Weights of a small mixture-of-experts language model, trained from scratch on English Wikipedia.
Size: 8 layers, 54.6M parameters.
Below are experts of layer 3 (counted from 0) of a mixture-of-experts language model. Rows are named router (the router's row for the expert), gate (a neuron's input weights, with its number), up (a neuron's input weights, with its number), down (a neuron's output weights, with its number) and show model dimensions 160-319. Each number is 128 + 32 x the weight over its row's rms, rounded and kept within 0 to 255. Numbers have three digits each.
Before each expert's rows: "comes before" lists some tokens at least twice as common just after its tokens as in all text; "raises" lists some tokens whose logits its average output raises strongly, later layers aside. This comes from a sample of Wikipedia text that the model never trained on. Tokens count by the router's weight.

# expert 17
comes before: " of", "ing", "s", ".", "ed", " and"
raises: " in", " and", " from"
router:173060094186088114133164116117135137177137168100122137098169196181142114166127082112127188118093151110112080130107168139091121137129062115189120139145180138135162155128131144095134119150081163095158148139106102182132112145148107110169146079075147096106156202100200153147108099144144154105103062128173084141087117093140096153051121137116122086090093118208090051108127050114085096135126153118122182121116117103078150118106139078095109159115072173136135124112129093056153102120159078
gate2:089108110103080123110093096186165142136128121072107150104137144116080102167139090111155100080089125090173152150095112118164182115094120186128148112110141090127115140124146142107097122163126176092151110138104125087144168172136134109141169171149162114151158113100079130065136124143053161129215154152142065129149127079143096158143143163144117125138160174183212125141102099220134041187147147134103127103171115107130137167093142088090156145128167157108136141137117112133098089088101129
up2:136099185161206174162173174065088123099148144150173119160149179148111168141151158072171155093104155170164081134086157112108102134112097110089076093091164134129106162149127111161110180161167129113153146091122107131087077171137109134131124081166112177131095130143146068120174108165096128139058118158065177122186089143096109155163133130128140134128153137121102184162158080140096122093094085105074200215135113167131108101181133174149163084116121180090095132130123052166117131143066126
down2:121174137054161174158157080114105142133116108102147139114080164081127134062138083181143128155139165104192129126122097152090136159144141120169131138139107101122099148094126114174130070146116164131150099093145119103191137151145119094148135101076141109133165124129172126016134135166123148188132132111132103099083198123165122113136161125139160159123133108175163103136128110145108089113154108089186168093092072175134147084126171120064127178081114150124085169168081146150123131105134180
gate3:128098113117115113081101092139186140149128130181159113065120097122128092115150056137178109187167076188132147094124146220122125106156108134135118143093161118110085088108152165110087153126149085151126092106116132152132147099137102152126111106068093075125128115063203142107167107105046083112105110121090152166107137119102091116104146088118189098135176098058137155134156161147124105178153149129127120137112123095166141026169148123106073145103182141149093107180109105091108136105147133
up3:129179137134109132143078153108108083099080172121113107152143078136113126106182182133117182176116091096110155113097084155176091109121138192027083091185116092113155126087099165083096109152125144121168097181185150064132182107142117128133112147137152084133122134162165128167124200149147094125130125119150215148146088137122138107159169143074102168136107164186080090155068124068146029141094152102146104124157164167156085129096139091166072144121088121139182138162067174148117124163120154
down3:103112111108119152134102153103141113161135100139185115129109134159087103106114132141121161087057099134120078153155092144150131148151084144194108161157149109111147150149189158100165188091173126106085078141109114184192114071146175141193096156168098161085137160116115092172110119151142171180120135167224151089126095075151158080166139064095107062142094142196152145119071085083103111121110118141119138136187156133110108142072152136155100104146089119143103097071125171097147134101071177
gate4:120148151141079143106151206174152163151165128137129105164161164082110103116160146081143058103114121183177156126126198124155160141123156176111161190182115128128160135155112132092078112108100117111099142155104122085144149092126107153089136122174075109129109149167104136108138092143153111149152117078097212145121073109137074170179174080133096155142112158126155118157178074144117146076165137046123148144133183142212164157134092193150095098124066102165128154087134098103161100098164134
up4:153117157131103149088084181101085152148109117086089160128158145114141091091090117092110105164108129165077125121088184155138125188170133133112137220183098137087169122094117186126139092139118160125131119166153040123076189093120156118071108221115163093140155166130079064175092142067146069118114156115138184121125099132136137159125068124102116135129102080100101121169128119141089112069113167092155151138086088092113178098153110106102078078090082169134169085118147147093178120128132125
down4:125077160154141114038113127131102185130135104136158116131112142157160198120122140140106106124114125207128151092154174201063150160134125156133072182117144151071157074131138098145073152137146079160103197196162071141079094138109136121147103160095131132183097120120194176132130130122088140107114221077148162116093059119148148111102134126120195103121142155112148151073128097122135173122133162107073172043109084079086145057123166104105110062131157127107155171087084125139136170148165134
gate5:148134092120090115122137106151105139170144152111085092155178120185128091152165154174079093094129131168126097134181096192147130119174151091139096186101153117151048107105145113099115095132093117136200078129167138106097097115098148092099121055154141075089176107115160111068105152143115149108135176166141081112121120127122165053101119100128161121175093159153137176071148160124133154089117108120183081089138111095073081173174149149147135201118186167148127097108152120119110160149112110
up5:118095064101147162110154147115126171114072136127153134150165102121183147140157102122133141125144169100138083114134148166128160136102098113123165157139149134151183104151075080127177183085112063162174129143088191111104151195084131157110197093179093087081085133146119132062201101081093115107166137116172120087130145154076159125109141068171064173141139045162102109122079080143105127142091097050153135128093080122093084096205165144138160122135131092150149175166185142149184136115112104
down5:072117107090136142113095120149144153086140151114197183148112095160123064133173151093171100099186128091089102113124150139159143166142121101141130097141144144159124176141097136098148151104145102116189067106110185149163150110122168118125150130096083080177165085115146120150113067082182136109122177205125164149133171118183100140142081187125131116080156141151108199153104100135129120121171135138097153141123138070141107117101146058098156104076149138123161110107131078134083085082134133
gate6:111159187097176142077094131148148125105109095124131092092139107058124119165131144157162116125146096117082098118197084092182131173157113135124105172178103092112159127134103145175134213148131128107127165153139164148135107128123105154120088055101124175135129188132128093118124089130094100120162162128092111153170186121127085122126155154152141164144141140148137190137130150085168112151114111113186093143127100112134104089196132152112175196113155096166153184093161083091095104111153118
up6:163124103145097111119121168129124149108127123093134095118121147103174074134170108138099097103173075131044158163194056138109153120162108126088118146157145088108141042152102140110069098154140168166068107103125168152060124123134131167080136157082138073064149115163165153123122078133110134112089175109131094198117152124076145107092156103174137120107090157144128127111235111098154088105148099093177093104149132149056100140119125095144140156019162172101141134120167106077154108186104117
down6:113136070178128118154109202154160131148156091178097154102138123125179170186136168111180109139149138140122177122168134122111000154068152155126128142143173127161079154120140082114172106123153139127109102128114081171120153099138127137129101159150160156083157125143152053112140088144158110124119124169108144151078170084123102130071130145137181108141126150148137106086148130099054152209066169110101122089094140164087110093057134111163137054105140113122141175121134124098103124103067088
gate7:094110163125111097172146142190153185152136142145114179119102092144146158137127086096101124168101138171086126147103162194125109099148125149140167106137102119085080148077147079069122158184113088105091162097146052089159143113136135163117116074137143149138102153154144112109182178104141059116135167090154169098205130149126113110094096119127182133158111170098173135118065083152099185138082123142178146135129134109146129117123083166166088094133122169086124125222148158090170081121105148
up7:074101163105092132120109103173134206135131166157125116115093114184219085093074125138149093146079185112130101110079163188153133105150139123149113085128116123087230127159146140088126175121116128152077176131129105118187162155169199171149121124099146141129126142101152099080170136180135159158114135037159214072137146103084107092084130052081142082114055117161129109140094112210134134120086153135167105083165162088136189104155144122148142184085100108101184103106158166112122168142113145
down7:129135159088135123170123104149137086153097106198113128155151102133106071137107129122148121131113174130133112117152073114149148149085135102156176148085122096097063105075149133150184128141123183107099147127121160137114108123168169153087113098127148175124130169116111097073109149133137072181166137165122136075125077173233154128109083176159105114107082163092118168088106141144119193117149103135198147158125097131093163095103123109087171108121099140109198126151080155126097106101182103
gate8:192140110075085154138110159047114158131130166126152097092089077117075137134167158102131060071154151132150109125131149118140138159191075154148164150126100104099099108119150081149112105096123138103177039126135127121062194121127114126146208112141139104117161136170132080134090155135167182125152162181107104115129178130108130109109114147162148112123137139182128110150130150139075110102074100162126142090122051103095149117107102162095178133083120162153096112130150131113123118065083148
up8:121163159135144141158141125106079135143139099232140159085102136173131143150124158110140121097130166081121115126128086111182097130094141159161151111122164093180089153173094119110172138116107186078204093124100167178091156222133120105136148110100139111107114098116220170164151135100169162188149094157114173152150094137146148119169128164110145098125181118125170148120066098155074095163225146085114168065183117130109103101130151100148083068090137158139097096172132061162119179152137129
down8:099179113070086146106115058168121108077113155139122108138135091109136074118160099174117076176069121115140153105115127133082083095116114121075124113114146096089136085155113139149146088158086091116083069146170124100108124144103179135132131109149120142093100111109087031148061122103116101075139174124106115099153158192100150120165138172181124170121130152109120106172175181102109128194080123129151077186120177143135106112178113169151146195135122136134079130086137192103125143125129119
gate9:114110095163088119153117166108168139103214123135197135147069098145078101199093096131116150152156110092107123114148131105150121156058153164048182098159156132124141087112118170156120122133115135131076128141137169144119089132139095171089096139158084101111124112154173075148119117128098138128116145153128127127135093136155136108115173121069161123138127132131078109075130046135127095135094118092162072128108099175101115117117139128166094137205098171138123115138140055135125092118133077
up9:175154091078120081181120105088176115112124077089131071072173129128130164120140093122124145118130109082071117126194103178157125182138137109174180081161078155128128117129143084114090095066141136123144115156201093093115146121121061070124126132134164124132091141058144108129114111129123082114126116141130134181074107109051138086137137183157180118199100145120060188137103150137106132150137128089132103128112085130165201066139135088168152126137119131095074129160100207118083176119055164
down9:166141101139116036112123192117151123093174141125102159170134081129113167104128120158163125122091130098113108119095116118158114121071125168143088166133123087105120103135100153120140169057113174109070082185171221103135122139123137159155113131129140140141108087197090145132089163184158162111201139106100141123091189109111158121104088116062116115140106152116092122090121121144085120132129161132137092191092146158140126138166068099135143139150164153159124157101146128182167120101136147
gate10:092141096079114056161166102090085067144134097121061123094139157162061138111158109162113161207149159096144114128143096146136095131127143146158079096081162158087190110131105082147123187134112104118109161194113124120191144093094092136111148148106142125172125146182145179151091125169079149133131120151123168059138079132136168132121068101143143117132105101096102112076173089217092104094120163104191145112119176156121108135127137082190190128169103171045163157132129181107121133152132091
up10:135133148171125160160122120113167114096094129097081148097114137184137169153180153142100128109094140124125175160118118107089117092114128145122137146214146079147113131143112131082135150111091125145098187102106110067150196091185115164129138147128073101157163084126132221131190097172102139101144105178119176190160146131077157149101160149136107142179118112102123126130136151101146168145162085130181124181090159128137106152117139097132107182102100109096169079093150173131196170087184104
down10:145115111124119187145145133120143148099070127110136145187159118087113118121115131099102141182074152137152141163103165141134152076154140144123126134087086103113144073109138187150108072159122127107148052083165095065164119125191187163071107159124126156146196136188164109102140145141109118104126163124131170116155184116154141079146163047166138117074094155183096099139183119177106061104098177136152127096094115103167127168074137137124146085155155133079121129148080097195123133156143113

# expert 27
comes before: " |", "2", "5", "7", "8", "3"
raises: "am", "y", "yl", "onym", "ob", "us"
router:134185116162146115133112178150055069110094119081093113156100119095101182104167098108050174152118196142153132099186182087151156140102160131124154135137113122178103147078099125103097132090172154169063131082111135132123116168112177136119141140113086132125139084095155094192133140091097134098107075166076124103142102095078146090104111108074098115192202063103074107137122164136201079166121125124113128150126140107144177091146077158125082139135115111151175128165171083173109136103100177
gate1:103161140131140115186133119108082149164147080133144107141167159167127115104127133116130111097126094150132097099130143226189066116090114130149104149118121173113131105114081104134148108112153123180151122112109126093177100108140093204174150117144133151166118142161101104139106103137100156145127097079121124153157160177141111156128091125154144126152131198161143165131164118144093194099118165114226161073104124105094148072114119135108170142174184068156157114125119144106123108132127167
up1:140121161086152146094133146157142080099145182129178122164114107160109116139175130174140143065119099128112129089109118092059136133132120127116096159144133077150159184141117111115149200147121161127169124214104109202135138104182107073102079093106101137109162134091160145074178169144181117130187136175128103090087118150174120097128179127109050088129166088119095147125044119142149078157160135126110108194133086144144111085131108106121136139131133155118110175134111107116128186145140065
down1:177145155083122156095134163111090128096150122194178148130152153177124133138129159112099116075156112145117099138152086109162196108100110131121090105174226095139151174163137178167075181173106125126176151159134077145169140087127122120134068127095076122147133174136124106126123127147129095163123134120122097159142104171119078145095167104074088101123162160160145168163143108140093172108046140085140168156127122148087146087116130128145143162185070118150122116179220094139177079076125122
gate2:084170119124108127150142204126158151166086163150040120153141095145118133117137073098221125164151084097142089104143104070065164148111136089116154167135113159148107104126130124137126111103061073084143109113143148188149107092171111081128104162128127065128099086090146098118123128145167149117118148140149166030140125111155051115086155113134119123132098188121059169137089115168111124182122126097064154125154099104148072180106133158166108128160095158110124120099108108083111117173108083
up2:161160143160131127066093161092171183189147130176110090133197138139116131112121184166159129104089143142100128099107108143126159130197144143110091132069151173162116179094107115100090133070152097165087160055203172184144101080128111124178159128124126129164114092180095060137126104138179104129116144173120099121127131071129141080126158104063135089081132148132143097120135168153046110083125063147162182149109126130151123146193149147173071112108097155109139167191148113063153130146110079
down2:136071098119085106109070168039113176126098108090150072192107053086092109150193070128114156088158125169120079141164145113124099145092092153107083122164138127114149094121122122162102140147144151098171163098110158145090120133140077128107118105089111151141153147107127125137108118093119142164133156171116064157061105125081147079189128167130133133172162171160082080129069113114114145120157127131127118101091144099120132083136102117102143101145140132162124203124120172136125120087011147
gate3:099132166068128088142131115159121114188123151144167086129221196104105141123182156116137109145058112081112165108112154127125129128132169099142123178174171133125089139096100086129158118166160098128121073180154167145112107069114052158152105124136106129137143164195117154106122119173134033154140131130160120058152176121127187109130154071135137154121146108104114131079137154190142156108104138115109123142169109133151142110090056107149170143152131069153118139125138153117163093161133097
up3:135089126099089147087136174169131124052085132146150144142153145119122078136145183088086110096196139117130118148172084141158130147076127075123153113109123157124083137123161154159081160135126154165160133089165121124111153118142139153110134087133150190062137127163111129166148148147107140180135146079156117127057131166097155134105094175090131189122110126189132114091144095186113111161076085183161154089137133144102104132081162102163133168140153199114147162129066112141115149052086155
down3:127156098142146129169092130160144181064184110167138149173171181155136089044116169155164102157127120131129115117198151116158142136107135105108150097089179160174165138131119090143091108120128142142144064119118068128107111158123107123164132148097111084110193154187114167080145115114145157112095104077121148098175172168126089134125194216085135153136090151129168188177052119119100138115113142119120132121109111216116114189115120152128117177154110106146148039158181125112145124151102150
gate4:139148110126098081089152137099127126183100147138131131167098081167122152080138077128179194100115168147148142078080180072156091180136130099120131158126080140116091177114111163120140184098212117165109095064114136070152095135114131124100086157056100152167161134123153073095111143105162212107155141086129104103163164094108119129148102037125089117052086100134115088135127075122186084196116133132121119096153127092162084135109128093159073143095197082137100143115118104150137125141123129
up4:148161101166152096136129118159127141185131147172100174184110173206103139056191122126151113101067147135161124111139103093116117159101208119132102129115109163106159226142096154169134087098131142125130112124101168130122089071145124162088174169121089134092170139136153104119154118169155197133200160120190113120133136096081113147099147080160101086144081118124157076105126111196128121109116087158114130168128076075182109174106088106119221153111179130161062116108096124095098109187083096
down4:106137129091155028127107122135161149148086093118131083164131085097076149179149175075126125145163151139129093097101179054100072089133077155130096150097103143111149191125074107109140109097159102066166111130085190134143094110159178102121093113120108112126094133141160098181109158098103095178116149178097138166080149125122195092113159078183128123142162123074136126154136060145162169116193118135085088119145180132173058053115204097162109089147162127121175191121091108129105126040053130
gate5:144108069120058107138165061083082121148083115094113163135185079123135124118123154098147154127106115128134122174103179072105093155142111114118108161108131133135111106109154112097190139108093114147118115130154137104133101104128085154148129142132141056085160112171192140134166098157113144143136148141215120121105161131109150152121160066204133167168124071155135173088127121134123152208134111142096131162153079100130141192136123131101229127088146161150091152107131127065186136127139105
up5:142128129139124098172131093071122114149133123144101132076189116176170104089123166151137194106099086057152117141084130087137152109146151116157134153107143157147155144127124135128136178111163186103174110137194119083127088080116147143184144114115184082093120121163130173103146072107098128114205125128119121149188139086157110136137129105166182081146195106173138152085133089178139176134122072146124102100136080130123112145128099110118114071127158153112122095137157085131143036138133172
down5:121124127166143129119142096047153173173114103055150119135116095023134151102134092131120129152135175110143108158118128104099077146128103138117150210127053151228104111137137102085183100081128142138122183127160156159142151148115085152096067156112130126136110096144095175157161140141165092144131150121121137122121154112085170131116182088142157091157120061060080131111047156123179129169169128168123105149117113091158095128187097124171117065130093096136156165200117093183123145094096123
gate6:143149139174168180145123112139129097174156143103148137162166130141083143125141136145074100175124149150171056116171138061130090118141137068122157167137118160132125086085097052122146096154115151135124115080124104111098113128102117116180137072153165148164119151096202132077144140104127133123076124176123085089134107106126148102130099134157101133137125088124075163149137138169094094052116110052080141150131141084142127141159119117127107115183105148159146096084171110101127156091135090
up6:096117157129093064100126110108149100127147111111116191195114105112089176099186148107082172121145103094099160104120156146111097140140138148080136074090114133138132190121095090050161157078149089116138145133123127111195171117139118105186128157121138066147161129072081203151125116115090130144140103124150179153196138137145145152166135050154104150152189161120088158116114107078123138107108125145121065146092131123111101141140126122094129054113193085153145098140077122086156144151179131
down6:153068162151080165154133185131099141100155137165103134172150150110159125126112137081097145138124072148058126122141130146143141160138092105134104143127123138126138126076128144075131106111113113164141109088120116091083113108119093114111101145080086166108173145083105115103109072155202140104150187072085112145095124082181118120101105189114144195119157157154091125193085157102155106187058153121127132115180112086146101152124128088171187067106196131159198109111143144154108152138159078
gate7:166113110189156131069110103142160162185135105160117114075120147124136144094115125168118087124171149080092101104102071167073155181104101141093078200140102132141152134136132155081095075110127103166109107122118088090204104091076114152123099110149134153128066104136144118085116101156144077118129099092168114131090110103113108115145188105090120120126115164123115103167118159088132182091137074114108134120119179137197109222097069111138152096113071077130122115134141157148155094133091094
up7:103129130142132100116088116143047138188173107144094127133096111103089133126157124202124137130137153095084168108128060065095150184150134153108146125124128140147150160150126124097135139102126133134120077137154175101106126155101044046147144132160114117192131126150106130151115130147125172068090119182132110128089163150066086154120183033092117094132116175081089132180126121083085123102177114184144154073105160116170133210130075121108111141118080141163096191150067137181126142085132126
down7:120114091178144134141113037122090146160110102139157152097145185144144133127125127174151081157142122134166054123077111125110125118087163074111139118121114162162176172079100129172211102119120117142172083159178144095122096162105133134131128132099108173136139136115097116123112197100116111101124117124176176140179147049109090129174172141208170021101102110089102179115118102132110130169129093128102154141167151120150142092158157106166176154160153181086143124054058114159100077135127213
gate8:106162170213167152128188122113102132105086120127095176117079164131091116165088146171149148147114154138117078068130112139098100153104148157166187041129106092129150133122109163127095103136106118108118149092057127158206156155204142159092127171108121115159132129067110126119093127121093131108106138140143130184130112138096120179144111184114124125146097105136099127127125170083166126135167121097093130133116096068162165166062054124093157117120061115161147057155118113144125108109160132
up8:107109087202144131125163170117145171109127129123067147093190153140084119111060111166211148087119123176050153104106107149135113122114150113109172088087113147123152136146157162130126059133092118117131181100165068171178091171174151156155130138068096081098068116136147124174080159115169171104136077108123125109157141086084078152048075157124054120130091179213094148111144127127116125145133058135152156103120107111138144130148113112125150116166089137114151069136110098131119118104165101
down8:142095156121092073185130101084119108131108143107148123064174077164167131185115073170129158189155120091140057116196119142126123113068161107140106088114223158083151113158063119167128098202105138163139115189138162161095136068079058118154163179124160122155121075115109102095100110107117139120166147109138088089111118107095107128184168077103053123135145154136121089157133107150123132147125111060174175139140126124083162116122201175155140135120160162144113140136128148101090063142149178
gate9:141152152102145156152131100160150208149112112148055116145135093134122116159139067160159136133062167136108090106103118098108106145117121100112145129165101100158167155095115106110127123092148141191147108159105132097103115170123142035069137132174108099138131129159110085107075164179132187137159120179144082124108107193156067159153152098132102106120125117135118171151142094092096062145090177057151089140133132087050113079156146096094118157114171081177119099129123172118137117166113119
up9:098116081130156099140116118074118189209092150109106150092078133164121183085087061121125155100098196188173049143146139152102066103132119104159116163206140143117172136087104154100163172122132098091147182083113152110154128148068174090162121107084180050130139088015161131117164112112173152113150150123126131127123132128133156133159146123143117079132085146124111106171096085109087107148173187137088161112161113149127100100190143141079106108187129129168089107158143076112152122131111131
down9:107130145088091049156135083150152164115135127199108187126135129064093177142145111156174143076146120137118134136184096143155178123142124090157148148065101100086144168133102132137143091118064063109162195129106086137182182124151124175133159106182168142127119114136177157119098110148136175099131125132173109104121113086149155144189130106107117157149154136173126187159094155076182154114104187126106147166094127155052099159160161161119100072168081055145144168082185131129101120126131100

# expert 62
comes before: "\n", " The", " In", " He", " It", " This"
raises: "\n", " In", " It", " At", " The", " As"
router:105126108134097125116072098168156137106158056099110145123156096125172121179125123119151115141165150156091154164168112136148160146112114149120099087201122146092101145078107179148112118095141091109115121179054179116169178117141092068144139157081067124162099090121110184154153133143104189028074109100091144181113078150102167088088167163087111168138110138105153108168126129154186134134185134073160100106107095179155134108159135191096092124111080124146151124190090178140069133112147173
gate2:118171122120156105102163189050145082130083142109102102152124111118149214131140072151060104130131072168128097091169145112136156195110108134133117156142108215151092164129131158121146109105141141184085155123157050171141162149143188147144116098132092123165161130133153144180154104122132049142117162094077156121187119100074106118130136120092114152129148070119059102100109109187120109118091170128134121117095134165113106121086107114131170183149116068159107104140157134167161138141144122
up2:154132133160089131232125123145108169126130066143097161091150107111106146145067178141162141122095173113103101142115136129136091121173077112056152117053163098156173145099136137125080189191093157086131163127135201185067149077152124162105121141139175149127132173098165124128115079108173191133156150148188120132126142152112093110153163181164172106133099159161119111154161064099160076147173116085128118056105163138055057117102124121143162099116102124140173143125123095058084131163135098
down2:130089092153157097116105115113144082090086143138166151189117152198155106111155165148119127114194167083124102191037111122114113130159124146137148109104129139073160120130092161165138100117110131152151172117158153170190148176124156141140152144141160101138130136151103136198170157178158132130118078109163098074119131122164156110095066174064128159096139096122105104110117154139133117098060096127113120133058060123146127161141071103145056168143092114103146140138115132154140146054108093
gate3:103092089172125186077126150099108168100106106165118126139148155104075122178050123249116156147108101187137091132143129153168126173123140135135120139139088107128146140085117093126118146137145162140193138122103141149200143126154105138153168106158121153127158147108161088140074085152164141179093160155091134124145167207112158129107163140135135132175123150155163117086054083197162115114176136151106130097155148072134134167155148148168062163148127184052148111155122104118108121146094105
up3:139146149133124128123125120130139086083113148134131096112155096092213149067119114079128094109104118151126182144137101067135088117106062185141129127137148212179151131146141123177168130164127103129109194111136109092100147131149140177135101075123146148182114098160073121109130139041137163135169198141145143127188116115131099082136128154112118092128100110107095112153143118154098116132117098059162108165133145168170171060110188059114118087148089159154147141099143144155153130114069160
down3:137147100125152114107158165178116097145105170115147088156106132087113184130116112166073145129116159159144115127143131098139115152107138174084107043141114154147136159111163144117072154185072124132154174129154141185114119073129146152157130154080138191138149128176129175094073197194143124132125153070096112120201123166119172109057121141105118128179090115154136125152152125103153178137182091136133136080150120112173086127140131098166129084133159131115137125175102136079182126146124173
gate4:143104138113181111121155077140113120186140155102108070162067089139107148121140101117178176120123118132089115136120152140119185128128147119119122124078144084084143150158184149133143110190139122137124111103133106123126070078118127151115172104109113156145197114159160092104132114163113156140123132087138132151168102121073070123183079100100121122065116180097127107086131132101138130130072153153127125106148146103111140145080120121106097137147138141140129102131124130128081076132180084
up4:145060150118183137172114118136109169119141132113114181105131116117168092149134115140116118125097179137171126116082145165124140097213111074144140128149222058130141081116160156093122125129147133054117080183167126137142162067121098154126140124153157122174135143128084087121094162160168117169132224124183151172123098107130125174170172073128137147109127172100161135139119097162168092166098115147086123124167106156111142140125182173116130152098097116113080102156158118128132123082148184
down4:085131091138221191088104138132106194148186139129146142134142083073180134135105098135133150147111136126094117163143125168141096116170139116156161129152080106178119094082181162123137194076100155124087158100215064159118106088116079124159109153141113152098119134109117131120164123127118103161124144130129125087133110138109069143200162099176115130095101166126141131115054122119101133165217082162114167077142103153151155144159106139121132110099089196129171099130140089130097115113102188
gate5:086178075098161255082093162130181116107177161208104114138176124139146104117103140116150099152076079112139134146131100147145169112135114114069135128170116109103140090138111105145107107167152102096151105122099113113134052120092147142188162088132182149109113172149178099111123113180148162193168129129117109134135071193111112132130166133136080169149129161082080110166084112169163077157114140113070086122149160140131087124098131111101076179167168142091122086171124134173129134150098117
up5:152189140119123186104104147125158087132171126144114061138178102107139115107095096175134092163162089172171160102126110114151150079175121130071138144156151121122124120153151086140097131169136122077148093168130140107104107058072070172199135080137140169118164139160120133095142163099186116158116176111117076118083056187047097108140142092117113166190142109097120131178106122135160076144082116110144080078147125133144087141120127104136101151201142113114159110189137157141179101165096134
down5:090125128135100116128094144123160081143160139162190155107141098175033143102103118168104120079142123153130128139128165151122135117129139172171127169116135095124154144125195123150129078095138114125098077163109157130119114103099171125186122137143143105110149092167131141178101138081123190119178126153122161088066142108117148097083136188091157099160091142129123095143100135215120108111143083158117168146165147101189208130076132161145068138148137077185179076110102147118139114102098057
gate6:170110155194099146068144156131144192138143107121130121113110169142098138163084103168092190149082143129089116150114165139192105169162125176167090164104130136150128183108110134137136141118129151156128098077100083087124112124076088125093102130113078147105139140126110194145109093197107137177167144104172144176174167120177149110126178176115162164150144085141088118137135068155176127115144008147110095157103143120109147170125116093152134170110132149153111115105136112135094145095159036
up6:122149120194176092093073114147118143163140125130096210154115081153104107151135165129069108120129125156125117165164146192091154113184119091135146149085157146101099088140165166119182130105158092118161097153144130088156106153094115152085181153114125065087108150176060155151112156094128139080139220136193192127127110125116123090115154137124178141158122096069085142188092071138105147149150117196128108131202077048100167176140158103179109135124121137122104091104078118164087130086084128
down6:108149119093142183130107088146143092127150202126120112201149098084150127122141168064118119088171146119176121167149129076049097120139090065112159154123154130141168095130087125085137131177123141080129109132116181057082190143123085118077172153124073090180142177164091092186121192111144108128123128128125193097103132148114108109143154072071163138149173163070135148121175105102139099114103096133105090119169151114117134151069127148106131170129086174139104093107069218162146138142096105
gate7:158167085124106202135138132144135185141114105116107173068176078114052165074151138158123162123090104101105104105139118099102087188111096101084131155173198079127099142125114122078153116134159073113155086149155118124095134157121159121099134098074107099143127136081166111086138108163131103101174152148110127139173181182122112119121148137093035095098051166178135178111111159069126133158095090187090151135144161160073141159154128139187118109133139157103140114104133108110178151124140140
up7:141171122114065065134113118144117112091172134134183119129083159101118140119173125123161107148157069169143148084093172107109086105155096158128135137106085112113158132131055075170109066061094165162147128156103108084154151117140144121106111165105109141118143166172108177129110089108095130127118091167137077183145097118121137153100083090117153118108096059142183080110121188145130174147128135077164120144118128162079196122112081114123103147146122129114121135196131110170148102128155109
down7:187119207156069110145162160151109153123185175086158136071117141118155148101115130146114094074070097166134118171145093133107122127161121099160185116130108123144119078025150116140107101074117160167132116112129054112143134101100145150103089137092158150165122123142163103162080121133129117143084146176106122119142137159169076134080121100135113141115145052162109104120111118142129207123117084095126122088127125173086168137129057165096117119139132142166150099163150165172110125166131149
gate8:147124121163174167114140169128103148142087084092159155124143124073094126141115119127092165103084182173148171198094148144132131152129111155120118114167141160134188140168168152150149137144134069118165158087119078143180125089145130113173145139113119077093139102136210150086165145171120158089067099132103082139092134081106092121028144144098095107125082251153136128135093128153097056152158161091080111127139160132122161111104133098104136155146109101152085140119111101150149131163115119
up8:119186145128145087171126143151195065085158131118152124145172187151089087072118199150147130121184085115132147118179085149194166146102123163126072159062134136130093172121138112114097071126131128140104151136146121044093134173102122164076178068151127131102109147162118093123121140133126090141177109140111130131155173116142135114181114081140181124182147112101058133109132172183117141173098117120109195093153121100063114171154179148163125145122119119117165100127155167099108167097160117
down8:137115161124085051144113128165081110084081121090162105112152145136138119122093181146146118133089201119106120168134132112142119119108140128110193109148144131115116094113163112142145152112052147177126111120144161190086176207096159124092102115084105080117152145084095131122114201085115154103080164083146178120100164185127176087080154047162152115124101149167104131109099138145190136092068137096104163094113160100098143129092154116126088173139148132126054152160166128122129187146145092
gate9:084137072119222168117119141072041152146177136169089179113100170134120091149116113120089075161140124127160148126153115160092142129126105099048151139151112141124083133181123118038193131168141109107056145145123134166092126130060175123117144105157105087164091132124178173173165174068186111136124151151138138098200113130100104139150138081145144088128169145093093160123115173179115137100161164095122113094112107140130154131106103120098085119147139168148141130111155126159126139152103122
up9:122160166086160119039144116077114092123158160150163128137165086120122127127148109137143140070114092093191096159146095135160201108116158117086106162150108104120170146160193151087066111111092112069094100113108185117089154060087119124113164116155099091107153177152123144141156146162133111153154094089164095104120139117070143078179145144133141141111130164152132109160122138158172096128110112139149115138109141127128121140123092161147146151088158163069168098097132135144173161148105068
down9:093118142108152164132101163063156075139191107103148114154099099126102151175136150100130107131124180132109143162108087137171190100141127116137114173103145141051112166170085159161087127095075158085115114190152123154153098100121101145151165123098127097135145165133105119130079133153133081127134112146089113149152039064079074131162145127046106127185115135178155100112110126112195135099155096143125140085193174152173117134110113219172104119138121108106120123104126188103158114151072114
gate10:112139144141101119119162121160063163134138141104124121157151099067113158132124146147174202133128160121088148080161103067208110130110109172164127157167141150117103125106107131126147199131171153094116142129105095065154108244080106132134110055096086072167157138176179124090109142170148159155128056148125116100099142128167091096131154154090077091105154112141113133126190151093059134116161156104177152181121095138100175143166183090124145157145107045184081069131122131130132137186167150
up10:104134184103164041124129111136113120090110070072150074045176134107107105132144133141121105074152178098127125119171083107154120090127152108155118161102208128136145150173123093116139180124153176085164125114125051101121129144129170124119133131121205122123110136085097137082165130161029096152193114141095112098135124091150171132210121086154107101160162089081108093126132139112132129124105125182157099094126140122122086149146098119119137140156104135155154079110117130141156128163213175
down10:149171122178088150084108136124102176147125126149142121145127164152155157178113173172188050145125092128115185130095167123121080190076107165128102097129153130166192093127071135132102054128160143142174075113090130114098139136151153123051152109108145146124118112109086136173074103116114164142117162179175121147101117135211124174034128122199100123154161122145090144119168125136134149135109103096106112142123121116133095086145142087162188054170155173078118160138139162126111125148189132